{
  "n_layer": 20,
  "balance_loss": 0.00658,
  "lr_router": 0.000954,
  "vocab_size": 16384,
  "norm_eps": 1e-06,
  "optimizer": "adam_variant",
  "beta1": 0.9,
  "grad_clip": 1.0,
  "train_tokens": 421400000,
  "dataset": "wikipedia_en"
}
Below are experts of layer 3 (counted from 0) of a mixture-of-experts language model. Rows are named gate (a neuron's input weights, with its number), up (a neuron's input weights, with its number), down (a neuron's output weights, with its number) and show model dimensions 128-255. Each number is 500 + 50 x the weight over its row's rms, rounded and kept within 0 to 999. Numbers have three digits each.
Before each expert's rows: "mostly gets" lists some tokens that are sent to it at least half of the time. This comes from a sample of Wikipedia text that the model never trained on.

# expert 2
mostly gets: " K", "ist", "z", " out", "on", " John"
gate0:384445487506483587588577534545421461447474486568449530559477518547555481479492529495481520520467428492466623451551540558535405500563581506594525481452548511513563471526499451492432526544522394534531460648496540513420492490494521419465485505470526490418452475607445557465453517562605424436554494453497525503618469544494534483481537506509551555368472538501502582396565524504531444478474
up0:513501500438532532381517427674465480497529457559461553391515495546457501573445493488523572532569473581451548439458475501470515533513564468472514516558527484495451464551553471543466495534457586429474553478452603495528522421381544440430503465491484489566495432494536562551420515539546430465444548537430501526480514457465530433571476416584501494529422489504521486504505572493496476539541
down0:482586433558528554498539463607435559474495451524468524481508581498426460488470435517495566515455458517476461531398465522441534450444555426509481458450505532573493488478504436450500498395376462511439443547516609556530428569512544407485558555440412545565530510565466500587517462538496481505512445492432454424556588462465505535426547534544472520471461474415463552472578465611569492487467
gate1:467386501471435473480491544560520540521473447511615583516483484501507511503626472405611569494523480471400565495523537617525465435466515500496465540448470512532508544498551485534474562516527459599506504527483512454510472533389471580459495544534498528507495510559547465555503473517499526565486500449515579625460484503480478506466573526486536521462430439476522480471543533505537505548482
up1:529462558481531408561424486473424524523492463390537489528521543509621468479507450532436548406440541497471555416511492564549419440478562529618500526485497504449463514539541529516525494501556533570505432546462467480450397467565537557495473560554517500542481473492569468530566558572465535457418530496507518520524664541576428475593500481552520463488490476555460411487458420411513497481464
down1:455520382606427477449465523457485608416507468508606490531555468522518414520525523537501506439474475547522535493479468564457525459547522474480450521560508511512602436544531540441493481532552598487451594538546473491528508520577441484471491403493393497446483522556533579552553511470463426425506555440487465539460442593543383503489535445413470560586471535553466528529499507489442494579449
gate2:453480444504433508505472542538447445461463459405549467520512479471506505583548408468541427495545528419486459486549491514542448518573460474554429518458493512526526438599536491430459602471581552480449514545557388513546480488449517498474497473619497582538565497556442397568519632536554482548546454453488538535514558471592508403515514492511493495569573455539501529472526512549485453554524
up2:488496522560520467531512553523476500398441495477485477504453589513610540528471513442465552529536533436468485529570521506403396500465513404507451503509566494568537500464515453570516559474524571422462423452570475464579450479467473472530482513522559445505536475414388601511497447414628444472511522492572526498503485475584485546420536529475496483541522530574580510521520483559468574472478
down2:489495595560594516525576593426442536511432474487539508495590449548507390526531507539442509437584524472448464512519487411516423475403517474486536456500433517465518475444491497432526528626459519501568530459497518477482597506488481503395432394538435562452534533489571509519696447519581531526528501432430515439616534453489472561505521467505473499512511531565483501497425430433569497496534
gate3:501473592458567432477549467503417440478454445574497506475410447577510443501557512452533470431484477528452514482522491540510508479447533498444547466485547592542519613439433547479630482438504513564442493536518594454402474490475592682475484493518412559526525545537478511470504528489591464459392492475563407415557426500549551496545573578485516549472546530526509537483600390419559398438447
up3:497429472455469511431509423525475551594438536677582488469457497498474521565576572495565490553583485510463594602485471425514574485521494533464435392576438490471510560456438541485500573519437501381484448399522419486421501474556469441433505541494450548461530514499402478475564479461508430482508501520498477499451495431513468485491535510473506562460524430445487436548480487443497533514466
down3:457474465558500565543569463521541520480569534513458468539534558512503491600536456472458482536523507502557401520611548443574491473556464572528543627425471498529561471464552401512474505511509546497546483508478424477527491409441389547543398578500504564482493486576561522603508511472459647509462476428458604507531524480545531453384524472532573388438552488523572521522453415475420576565512
gate4:526555516515468507574489465533444576587506479462530433539529479409448474490575574505489554428448550450497474601515600438486491466523490470560556554596545515456534584462499517677561522630484492527401499530442488464467504512533445467386589552491483562566451519519504529508509477500539531516412533515520473463364493573467602486589550577491528477431452474415517486559486486450421485443525
up4:476459538548524517446513586506428604605627566424458457553556471485461463367552539566373476519482514512610431423521434524497535630518499517575469519621417476446520492495505503474478555499510509442489428567452557576581576531502491531458493426474600534502436573378470446487528505562485560470422444448545567500482528540464434550503481532527474402558471568487538475519535498424555491549457
down4:498462522500511478506464562501584455523527500423529461493508432489577496582477529504441460585486495509459475477459568565443510531597489490484521416485531557427409540511506553607397552525456433552426490428497512562454572443464516419507447403535508497508475570393581499526493497486534464543457599562474517437488523438531440481531539520488437506584525515493458481469507533474616477400565

# expert 0
mostly gets: " |", ",", ".", ").", "ian", "ions"
gate0:495465441465496460522469444576525589509503478466522516530569412525588497548576512392606421459477522437506550524458460471437422494497517524451548473518530462536432489507431514535452509476359472491448583478477478542472534410519444610423591479494459528582452535516477476456479438516423535557479423421494428477451507478541562499479505472515526466553436621544449492536420543539467527489507
up0:492534524562607540539462494378492540460481457481509443525461542439429503422385594478513487593537533454528473459515519473470544518562552582608485542487542549550543611424466475479541480469461548495486448454521499469507532546539378585503497509562522536651528450481541563530510508530475465483441512409532554385517427512440566592471462525490447472526493556510506538416436512531488621407374
down0:470541427595462530513485440524528580443533443520501466474524595567406451445502505452461542474432490489480526425479518517543490537531530532489436468507419480506567497495513527494492515533484541530549405471475603561548486474549486567587430489541439604498519481486576576501445536465463635561533551406458488515511494468565518459508488546570470543461480510505449523510473507469560542595455
gate1:437409502530454452459519585539381513454473521539519410460486495517586560491509523577481524527518443530547578527512574435499506512579466412536513432500504502414438420458540490471509510471424462486423555520493559593522505403498503446417404569525440451505544515406544547507474455613551484545480409581472428506556547532522523472467481504486469538466586494558474510497536396497432538516525
up1:514365471536459613607486520530541457512508453413493552520496494511533495538478516485439450460501540503484427499564501508458491533497516489538398596430554525491477582595411498512517499474492409436531574534455449450482455603479399613471592429419523445543450529555527464575560477517512499518511577605511526495515525581514446527550567604530487495452553474516465517543483589627501524551509
down1:393468399440518497418472568536574451498445442424496533561512526551503450544607459515544469415457480393556559536553513588572583458483506455478573538481565500424535430432473597500488486538497447442557463604423448555520514574429378509520532515454625494431442626525470444498444485462446594429554455524477442519573519526466501514486583507521476574431530403485505489510531579496510529463507
gate2:508451446510484469530527428500496527458615522557383567487477425587493581527503457397498466532576517490572425509482429483472494482543391462553402488411506480569403545459546465453428544447530437529475460482442462442588433507603498459528542491562451473473512419483583509615564470546515567485410553514471472633536536544484532443515433528530503477551461480444499504495520416482466611490536
up2:513518598456503504392472452455466440534573528487501448560396527419549553507475630458518448539515425527598571453459453493439451552536477589623482542492589487445466546407474541541533560448549475422547549514410524445535522482542557520530508431564584519474512434440575536519469522555527474463468447511415522501538563527538468446478557476451497510545487504545414475443538500492530514522428
down2:582483480526534592487446405555499498572467510506454536540545431511515384570493483445542481472572481497491527570515560485395483464535519534534369475445434515494545479480471480560528538429494406490463452460431471428550471519545550505510584407484481523521465501536397471528484456429521466537548405591490464499523417488490520495540563469537471504608402601505494455529625393510509556573497
gate3:517515456498449514476423539510427502408522504444493434581441488567602433466560577474499443528534573483516428580434510477497557516496544456406442524488483526603514559435460503532530546448440468528512539457471511525546579458444490543440464459412512467476518540456402492463519528469571528501492395506497540480523523319510455487510458503544447555485629467544431546490453457553463502535483
up3:458614518487479450512543479524494391552492535540522492447517438564493546484469410494550533461478433499431462496522485470477497463533495451514467540462470499450504498459461567559505546378487566513544540503456509568518454491581540452575503548506488470519489446534473459506384498515589547456469552369519493426447459492504556445407470538560494519486569540547498483508450575461582444526389
down3:536592583453444500443524544502534547506574517472407521456539523558380460431551413524424501463500478541504522455500491507524492502537540587535525502524479550419511446479553433545540475534532560447515408546512389494466551421477535453526568471477503471488524597427444508464480549533525529432467468537543465446479415494581572468472481599512464496466486385488453378528536561494467443474530
gate4:478496398447494482583426509600557514578561478479518546490493473466579480468548481420549459544493401480568464516477538441594494499507437500471436540550491606476501508523389508502467553522522372425541481556510516456516508494381518543516514463492502504524574488461579502541497510518553503475490536457522427541495496438474545448447515506473466522442568454455456532492537470558435554487470
up4:514544543500514483551479577508528518487470431506523483393532494505473517587510518531372529492444553577431569509523493531452487552571530545590490524562469483466512483407491459527499435454483597592519462543632483470549620576474481474520467488556567463441419500592508512433428476575509518527500531584551416409469586557545475552492467481555521525537372528434449354572502521520460579380506
down4:400553520511492590581424525557501485570471559539571521539463504499547447493519504457489415531513490603512491523464529519520504549448545524531408520498561551422485498428432534475443514410507548592503417398466499484541505538544393447538469516392585519522469550500526468481421437482554480371520391510600483558530517571506457521449484448490491483465489465563570484507439473503579563499487

# expert 1
mostly gets: "25", "K", "O", " University", "l", " Al"
gate0:507470483529479574430495547519559550546513447506434533546499499527531647547424453408458497460527573449488474554459440492493450428549453516563461547519499454446541552627454606545459415495500431481478499568542434523470457410425427533470519529553422495515479490535513505438467426536452493559539453564546378504452558600512514533531464511482450561466470500457525468561492492461495398475518
up0:463525494438495502538444419500503537560486518580559493572433499493488479541429462530499544498482461472463520612533460398546536487510463497460498503475513499490446560512436426491489507415411482529579561496404545434506503562554480540548488637545487581504439525497392488551677533500607490572509522456504459522488444479471478613496563552452465537494536528445539552531425491472538453480509
down0:555472475493490429483527482468484494522488486433494483555486385601507567527468420525496478627526490523459534504488514449488467450579583500427547538496532485447415590528525413516527518521477547556455536432537464489480519597509476438498445440403499483394506449435485461443551533480591595532509508493462563420410447487403463558478490465515489522423452416509546449427500581508535542503465
gate1:475487492499479450482425510578450457522437491553562496484483482465559540568543485405500484450544613377490562538443460541493576507595460394463518527533506568498532448541459627461543431508498462593514494432523425498424498529490463497568494468532513546563550560428545400540497538545502455641551446478530473462438515540459458543477536461456529541458524444502437485541456457538472548493418
up1:518486553495401504467435485591495449414526505393499371508543445503485564461444459570598551521433650481442459614523544508438554490430477456537467554482453546632495517526482540470444455608454562356560484521471476548436590411459491523494545443509451471526488496568458512456484526516533413575606488442474430405506516481511416610509538510522548565584503487447485445485461537502642505472412
down1:439450480545521505557417494486576549489507460516433410415573514441471536508440440498493550518538486375514491531464481508439485547545590579457436439476527486570455466501420488426528425439471458498603524504556463514545554498473521461470483500410491510514479517463450515500508534496634449532546453511501503447604521563442460497507427441467494501596516512496403596469517545458415523458484
gate2:430504454489504562492523463545506376516355453480482553577490466413533473530493495469475446466485469428555508498516506421445464487544500434531534479521500503493493414505409390577479519408565466414438502510488551432567468420529495423520504622519466557562443560543455498532506511484558587500525532451491536558434472491439437499528482509499499520533464561422533543507565463538499539530485
up2:558393495548576471521526526490440463543590583477418458569477513556566505399459529456542506472544413546497503530536482562461563587516496465473449466475523440571523540459511512573475540492547460539442560602422544501531548441546403562517438552529480527466409450544486480477553517472549519493517516434426507497579499405525485527421517487506477481500505488467467493514430530571544500503477
down2:454488400451521523491534537526467570534528440486458435555455441450453498465499525457494419492549473528510495437572474522488403506468572584544464528550503554487453484512585478527561430535534481539505500524539577463436470521568508526560478452484526562524512432500459412495580431513516543565496532488459552486512466592491575477426615419493430680507473400499482466519410543502498525521581
gate3:509527462535523578547574477485519499432407551462507435544553529501428468594398558452516435436520441523479481403446445505491385544575536547501479488426478568558515541542520487552522460572484589527527510496484578598481515479571509449448480506511441463579506436478485604476504496474547504409463573500572448477568512522495460479471483518523517582431529590541508569395492527481474449508507
up3:628543617447553518530498571524517541452532533552535573495478491477428542509500439429466581553490523514525444476517548471553472454515486501478496488577535445577578484520491528440458513463492480537611502505512526474536476444444580483371505413513536531525482409530573492483425594477511553498542527533495506490466509483535487545486550458424467397504500543467445407445566452454456469526591
down3:451560459517557564471513453577495546503590559509339468488563559466409548551525496511429483553532504580507543535555562543565515518605491558503583508477535488453476473508421621431497466516456501545453514485512595580499426484491579618432542471509482476390524437451453427556433430488522421597515452555557531408505508459552510624575506492459501441484520549510456576374476500554516506503401
gate4:446468476512538504432514562444518453404577471460534549490490475483423602575541510473504424495494554420521441509484510521458480498455555568567528452549494591554497465519509480444576417526527448456480505634359472574537490512519529573476530575523480495445436592421464451470560514519581452475490463548494435495507458436507384546508493479553474532523455474405516455438487493489514371521478
up4:582464619470513424458490490490497431518511470494393563480605485438394521520535537557439515575526592485606470509515530490454484456517491518457539434486552514491501473343546578465561488471434478468483502492514427565423490434502492493529505443476520386517544511524542515450474470455528522529500557541558591415399386511480382474415511489550451499530430487507489448527497400506514547496482
down4:599531471425443471487463573520499534599541552466459530544557474530544547521506508452546469475496510513435541500536519387440422522428600454487479563457545494543623534452458523394459460470536535468592481451501501439503470543521513470493505542409466538536563556480474506510483446505458522525489533517443512527449496500424555490510504500519496459520465551580537483528502391514494457461536

# expert 3
mostly gets: " ", "==", "===", "er", "11", "202"
gate0:534499436525479505564489459580472528445504458529447594510514472492441435540452463536441504507520486519475440499465413456442468450573500468473459474374483575463464493523497444536459413474416462472540452528361555512445558551503541436508471479551623495473562402408407454578461561508484417533503454411476368528470521488493575495467459551452619459436538536590536510591423567466538528521458
up0:502526499458432480560501611468544551506502547526478481426475524537562496460557536439581517537512560543530470469589473498587421504436499503524496430603475514558614413485475456540520429471387505508461550529527556466474480479462532606490427546515440560541519483500485513473550488541546566515460586535443578482595365522466562498564501422523578600574450409361498489532467515493409391494473
down0:470420489488480465475511527435577491535513514547440520576498504506535576531555539420599521489445484456463484476491595570590452503448521419527450488561503526431510420483515510564550478481432496515473498515491533470517434479548527552504526611364452528539453521480596478421439452497598505471430505595445516465600514498428459421579424533498410462467418586430467402478480524503424463462556
gate1:413490560439502539395453495473557531515481573575586553470506465558555529482593571495462445530503463529497515512519498464535451429446451504443403454550472439562457533510510535569390471423475436513437571481488459481491565486461492503439647522497496539515396531495497601417481515462567527578520510623459454457410495537502532533420543469519512465487592456554377536582484538564509578468538
up1:522455452433435464529503541515556488492491530556453492553522536512526486490466581522564508541558359478468493502445510523454619576469556505452402530455474576532480476531499474448548567424455473468585483533415471485450410534504448473544446453476510520506511538592541558510551489555507485562506499450454538430539424460467471450594433520466512529390546579562535482444519547485578594466597
down1:514460526527493606485483523581521554492438424470523453378514610511541498484473482476560514525512608410537571507513529509500523615447537490460441454474483578457476492445506544450521542630539567516471489513474482483501521570513500514534462524559514575410434606541479510596461551502555574508565430510435457524586465442487590469447462466511466500419446402489497506589448395497521505485494
gate2:506624408437442393457501551553430478458473475537461561453448438506478508490524484421561473466444407533483572498426528506517530540491456523468477574503456443501603510523464544487446491456524523585387469522444470477497545534442401530412478537494515484490498563593496353479444517456527590503465559481512475334514584484471617523569590521546505546494426489463499486532546468475456455525506
up2:486508425411532464503462582545416462448449478542479594439430455520390525497524508498543497433422404558520550497440459508582466506497481573406469586465507445491564492581461521445424525481463529554401505452454511494497591578472420521482534451539525462477474522574525415488510535427506576474432539461569530383556630481520552497563597493460475540528455452495421497536560526510413499535472
down2:539492465501474454498467551503406485499420503509470519454483482448476438430518538445483500433388438536534511512453445450507519494478445502438489605510564490489555510579520512414448479501554481572431499442465485516458516562494417486461448394567496462490541503552448412521542499463478626420451497515514546348537512544483552568524535522487531560545426527493413485482558495554488467509512
gate3:531543513465492488538506486582408537495459394486577465482553571519538443524485442484440620521507452496527383500428426410504535444580547487530489553477551480542520498416497438598473538505389520497534488409448524502502503519417405546506538633501436449486490489526458503562583375589492483513470512467549393462529521475378440469512490451444459458492549474518510448393627526434582440553518
up3:478551439497473540502438500477514489595437496460635497488538616566468468420509502538469454512458519509490492479558508547483475500550506452490412416417419546466452550505480448433455537499468592514559431505490395494484394509419565537457581429509542437532446548362517446490469502494519486545500429496491510536474555447545458371492509491479484501472520467518539516418440510525516574474645
down3:449432469499450441572460541514409449529495456485477488552566460522537439431501508558460504514497569506466467464453569524507563480471455486530459528530490539564494443520535408465505630423473506539522486461457538437499479487481480488429519603480467562366451531453520495390524478456549509539537533415533498488479546592512543518404486567524514539541549544579533521452419452446568472434500
gate4:430598547526488486514627475495491511454549560543507455480450497478533653420507520485415566435499495505461443567520526509520466454525538455549497451573482521544453481479543477540519486489545441591566423536489563528523505445468444488445535569565587512409485336617577442497552496401443518521539425565521504467578511432529492480502478462487524462490498462549584424545449392523604595517564
up4:491553428570463543579462548469510474530558546473587543527395544506579572456523494481515538534488432505490561541464508542445528485493517548439587524541470420473381499438518539517500521516484548553528468547468491528531504594416478440482526448466607493470471387495494481564547513430447530508456489552551516383452509446484575494598436473476467458546485478488563473541522379511544566598445
down4:475453517539519492477593581493521484447466610470501575547503490514463497528492481595601620515491515491459528462553495571558565492566491472579532446487515414558508433545519465545438522615507499480520580501502539562478507429593507529467492257527467459443581374595569514473461489559549504497474483500538537437517531533555499535411566476528475494557476457490514475475470524486511479536425

# expert 5
mostly gets: "C", " c", "ation", "L", "H", " T"
gate0:416510520463492537481534474504506533523577449507526445460554528521464483502573574484481486469434571529549527623476581528557467607459476473474477486552465492511414661445491475575488544552506494534525468535486535429528509383545521491419603501548517482461539463487441530434470488503412457490520530465382433445450437539572596519506446574553431519480485472394409513471445521471543466514531
up0:479510542459458426517488493484400522603536505508656445464488433500479527462451578405521575486498534411560561563602530498528508575464521473537507541597454510498553540434505511491523583447509508564503456491524538456464505446511488522401536421479556469553442483546422497376516491534590412571475482532564458549464538526474600565542400609509561512644545465351468535475572443611497560483476
down0:612483568598481538375598557438485576592517537455536454530454499532464454544515549455544530461459507565425553601523443437531498487605510540559441490459508559496493424552511508559402430482580425562498415443526528456467492546485584495475571398470519536529529489501548491456564510568565566498519511580538459599425547566494574492584512528438455478513512492438497528561558545460470451560504
gate1:404536467536528471505484565458471573480535486428556506505551520505409538434528613446396514462538552520431537506526562512478500537490541487444459463442524554464505502485518450509455528530491575509530499475551489418461473477576452545495529459586449443514502542483472568511494582479504562545482501493549456522556514507504520519465492448417422517497454414582596406539481471503548570564407
up1:510440533612570517435497515525450524488529432487518541439553448483419533427491424536467642515513475465453413506462503543528497441518441510505562427518460506482444423583488529516482474539539546463542500526488427476489456426570475420525576477542462455425551491462559479533478527507380346590442532556486529476567403480482466493406559448449530477443516412559428444487452605526382492407541
down1:537471455538519551620510413560485441448525493427548547569501474471511570446502587496488520479482452537496497475537493409454527476543500527461494470532566485543476542456512480621489529513433467518553504497511394464593601524504512517529582512519528463415417428411511446460493504579542450551469431544575488415567474523545593520521573475533514512496400544511505395542549516460437424513389
gate2:407562518518430544520473475463448531440527569533524470470439483501475513422437496567472531596553557510418472476534541648535461531514478463459519539447511531500436518565513451531473518522549428409487453459520442533410515449426492417492546580480485492535509489527553515412460534495453466529433430547433514468483427484531530497497403448505502442485559574508514513500464535495521546535506
up2:484504455531558552474516510480539419522468544473465553470503456456493456477489375448659378448547555441501596486471569533424356482474509430505518453493494471477462490472487425495455559529495501493496511465493399491472566424544475551524489457478516545512552422502524516457544518484561437496503534561571443485470507600567547504525522489360492552527357496609520486547433489529543476462427
down2:533433380423509463486531451506569560501509556558503516565466530502511589460549536561679466492479458541467478543535416545524550439524428405482576503446578538442554561490515454461398462423528464543544521437455530571498555543564598500488491485537471526413464515526494504487471493421485545484473524478482481585478413524430389478518421461451529512572536541525553511525447487548440597439460
gate3:457471478566509525528515520653496464536424569558468520451541471519574533507501520536446407445473540459493459464538517550455601473553505527483510569490486538545504520430444453556488466445470508457482543533461557478498468495454419532451599557428564541611481529478464519442491454475536530508508493396433448434492567594397497435534570489442507514450535451469514455468494459432512486616455
up3:525499555549505380525460471533498445533453573503477454511477469551544482554382487532468599561503490472627429551523489442511559486537534420525473480530579542485559448474486462504513492459509511555527543446438513400569426504522557584481490471492417538407405560474574431398442470558482499537485462472470487535537561464457466453566415425441492527495504493537474396508521458463453520462490
down3:535467502506559536511421523507420585491530515473493614458385588500524488501391494484543510504437538551516496539491495498483572512501463564462462465620614479526435545487452480528482466597577491549433487475528544463495470420513408459421508535465492506500428566456453488448499486532422438497470466343447503583573585611504479509588445470632537434481494582535554554559515451430539470455450
gate4:361564543553537590447389459594541551603546513462573459494610520557519498464476473513481445545458508452513584604535418553487434491504508451462547479439422524487570434576465572532523408571555388449437445597440536566493444473513472454519518520476486495402536536469480431472468457440488549474525425505506510530430469465431465479515412561463416615520539526559502510470518473477528536367520
up4:421483523593551525434470577569462503468549533530619519586516494509446552505377487475497412519460478380551454510573414480587502500548545409473604459544385533587590421372415488468431433480569548483448515546530566533493514358466508390532522582386554552486587455550552437516519503520500582441636532500476538537503459534521530528435550524418443523509499517484542511480485609557605515383526
down4:528499501470641406521476516454552469484551496513549487567507610513537422521487533616475551405490477584457489460502529497568490485463518422454446575612508538511529359451565575482418548535587482552576487503448432639486480514502540467561451407420409535531453382530448474513590486534537487596537540439531566510589494381490573516436581396429515572580467466454509526506490512502518500435510

# expert 4
mostly gets: " it", " have", " May", " States", " over", " Z"
gate0:504523502559530499555514519496546583441439553489565484576625493506457429450541434478523455488430468561585458412443511476491504506510474480481463468521505539501385525477446457501518542397531414555492505450479430498611504460450491418519504545533377513617541479538454475510497466459516459512516452568462439518532541477511549467506523502457531556595521417591524487528442504490504579422454
up0:441489481429511369498466519456506474445475592577537434473508540487514435556571504519462418469501571544501539500513493480414523488522471542507398569505500473570476531439453515640498562551371510586431478432425416447516520535493559586432475483447526532480553509480472549589462583467501501541536555426394533499498481534499586394508501475442471536541574497583504543522412455556560490578456
down0:456514537437581457517471531386392517441557528570545473482473567434488529560405541429509467478486465494510466564439494550498489562467483503551469438480573545429398468495419497495544525510485495567508548523528463556475446583477502577469443521559480403468600498420534489535400487457543573531473565455472393538524525545478436513619470496547479489468557527515495488520487496543595531518525
gate1:405498491587420551532439583538479491509592560543563512535567517505530534507567560535484556526469534444543535575475454512482581507492537514511547481488478495568540506552487587559485578407504513564534548460521535599496551562483502552545538566484546547504542523558529438517500600524538515474523503550496423441459617520547426474518482510500440432508496640583481507571510582530518436411418
up1:520506466538584431566581595572554491488488547576523518473502583484462494512483513462427501485493548434445537517556551520557536437638478582439506517516537504457556520478387517464509442483620426519520441478409515520403459554531447512554547460567526604449482384524435461453479492508489434478510474576507443487538612483538478433494485569521469503540394493422478443521524449459434550622490
down1:474481529466492473512474583525475441523362374502446478453598421506485502528609549409553533465490468536550458531538430475486466469499521461533570596573524482525488448481456481477500441440516432493546572501531525470571431494495412465565437356465516501516512464492551530605497457438486426549544493484588565480544535506463519505453491447602571580504547506491523527626506537493487548521489
gate2:407466466495504462410515471484478461513502512487558558498457512566505503580484334464586507565421523536553569522476550478496473408541511520474499459550428462475559449563457529436461498470560505529556496487515538441525488550528455536443530521512461402499522471529471434509528492514565525457519534501382495461532495542457517521535495474468457568478451518403572531543473563492546392506535
up2:577497586482540620527383515505467477494595427484457486561515515451565441585486480450436564418466459394429533499440411441412450547520436411555446511492495532460525538510542510496554456510444523500519386446633453563525504514583500456501533419529484388451507519493503475467479519484513530530584505492569468522409385513648438620500506527478533488481510546598479428488433458429455533491545
down2:556461507574528494543548439522457553528573546492487577577437454477491546475558579538484444518599479446531461548591444478508485553437478468471471443524586497567574449420509467478538573495543470394450528545574460536492455526556526405473557620521475458477482523556370461454453607557401515432528469441475532472486461497483388560432519509451425493591559454617505557502419503570537533570472
gate3:509461525487500531538464488525444479452468537573457404554587553432548520528453516475546490578539452490462472479443481519536485565430547437500493460469515527516504443440444520515485510439520475562374503507487510562422473353540478534583445551569495477432512529535474471422567519486431444549487435473567482523495582586440468505480487547408539374439509572422393546471508545537430495453515
up3:491563537498545528554506513494505401535504527500502526456608467465491440505532598457438532509436528480468507534387445543490440491544478511447452454497567487526556493514490427554531585560508509574348452549514572545587507407450480583501531461405541502441417513394452457484480527487499502614547470463509502470575447455415516489375530573483556517512476514402470565430525553564559505451592
down3:514491558458550495375460519436605420483427516425505428507469520497482504474491472595510549490452529460415524533505473545496524490385479519489473562505372557490520506550507464601414565471427529545505491509474442516421453480463506559562370412533467367429452545531522470576559460502473555549466541502460474571582506522461542528521576516550487489554488478494491407531359544544422521527479
gate4:486506553496481501451473489574494512535453511583430424421491342558545489506485534534410402484561513578441416414492475429421487539477520527483578422474548569569442586621519432608578566531484467508477466474497483453527531552598548524574506576504506533450463558546535464455528502538527397522574419506500507510502497470545525503515434494448478563508585438474541539547501524567540501488464
up4:474462488453472456508422510456371446558492502461500477391485519559566534448495453433504519480553482445443515642441518498512516557455575562506524525511436515474560533547513491411562485482466478494539448432602468591473513450541498518513544504481485490564512424434537526464505435544497463552511511536429490517481510533557558456545408480523441314557474516517410609465502414445389545556510
down4:529412415401547408412407472498427538540514549415461437473548501489507511425636485504522473506498528531559600443533540525491499521424480544365454516472521433546489539420514425515486510438523500506499483461522626496542506498491496490489510634548506560482504453504431541479562477558478393440513460539582425538511522471561479503495503589467512497454577413475454463501453496504440521470461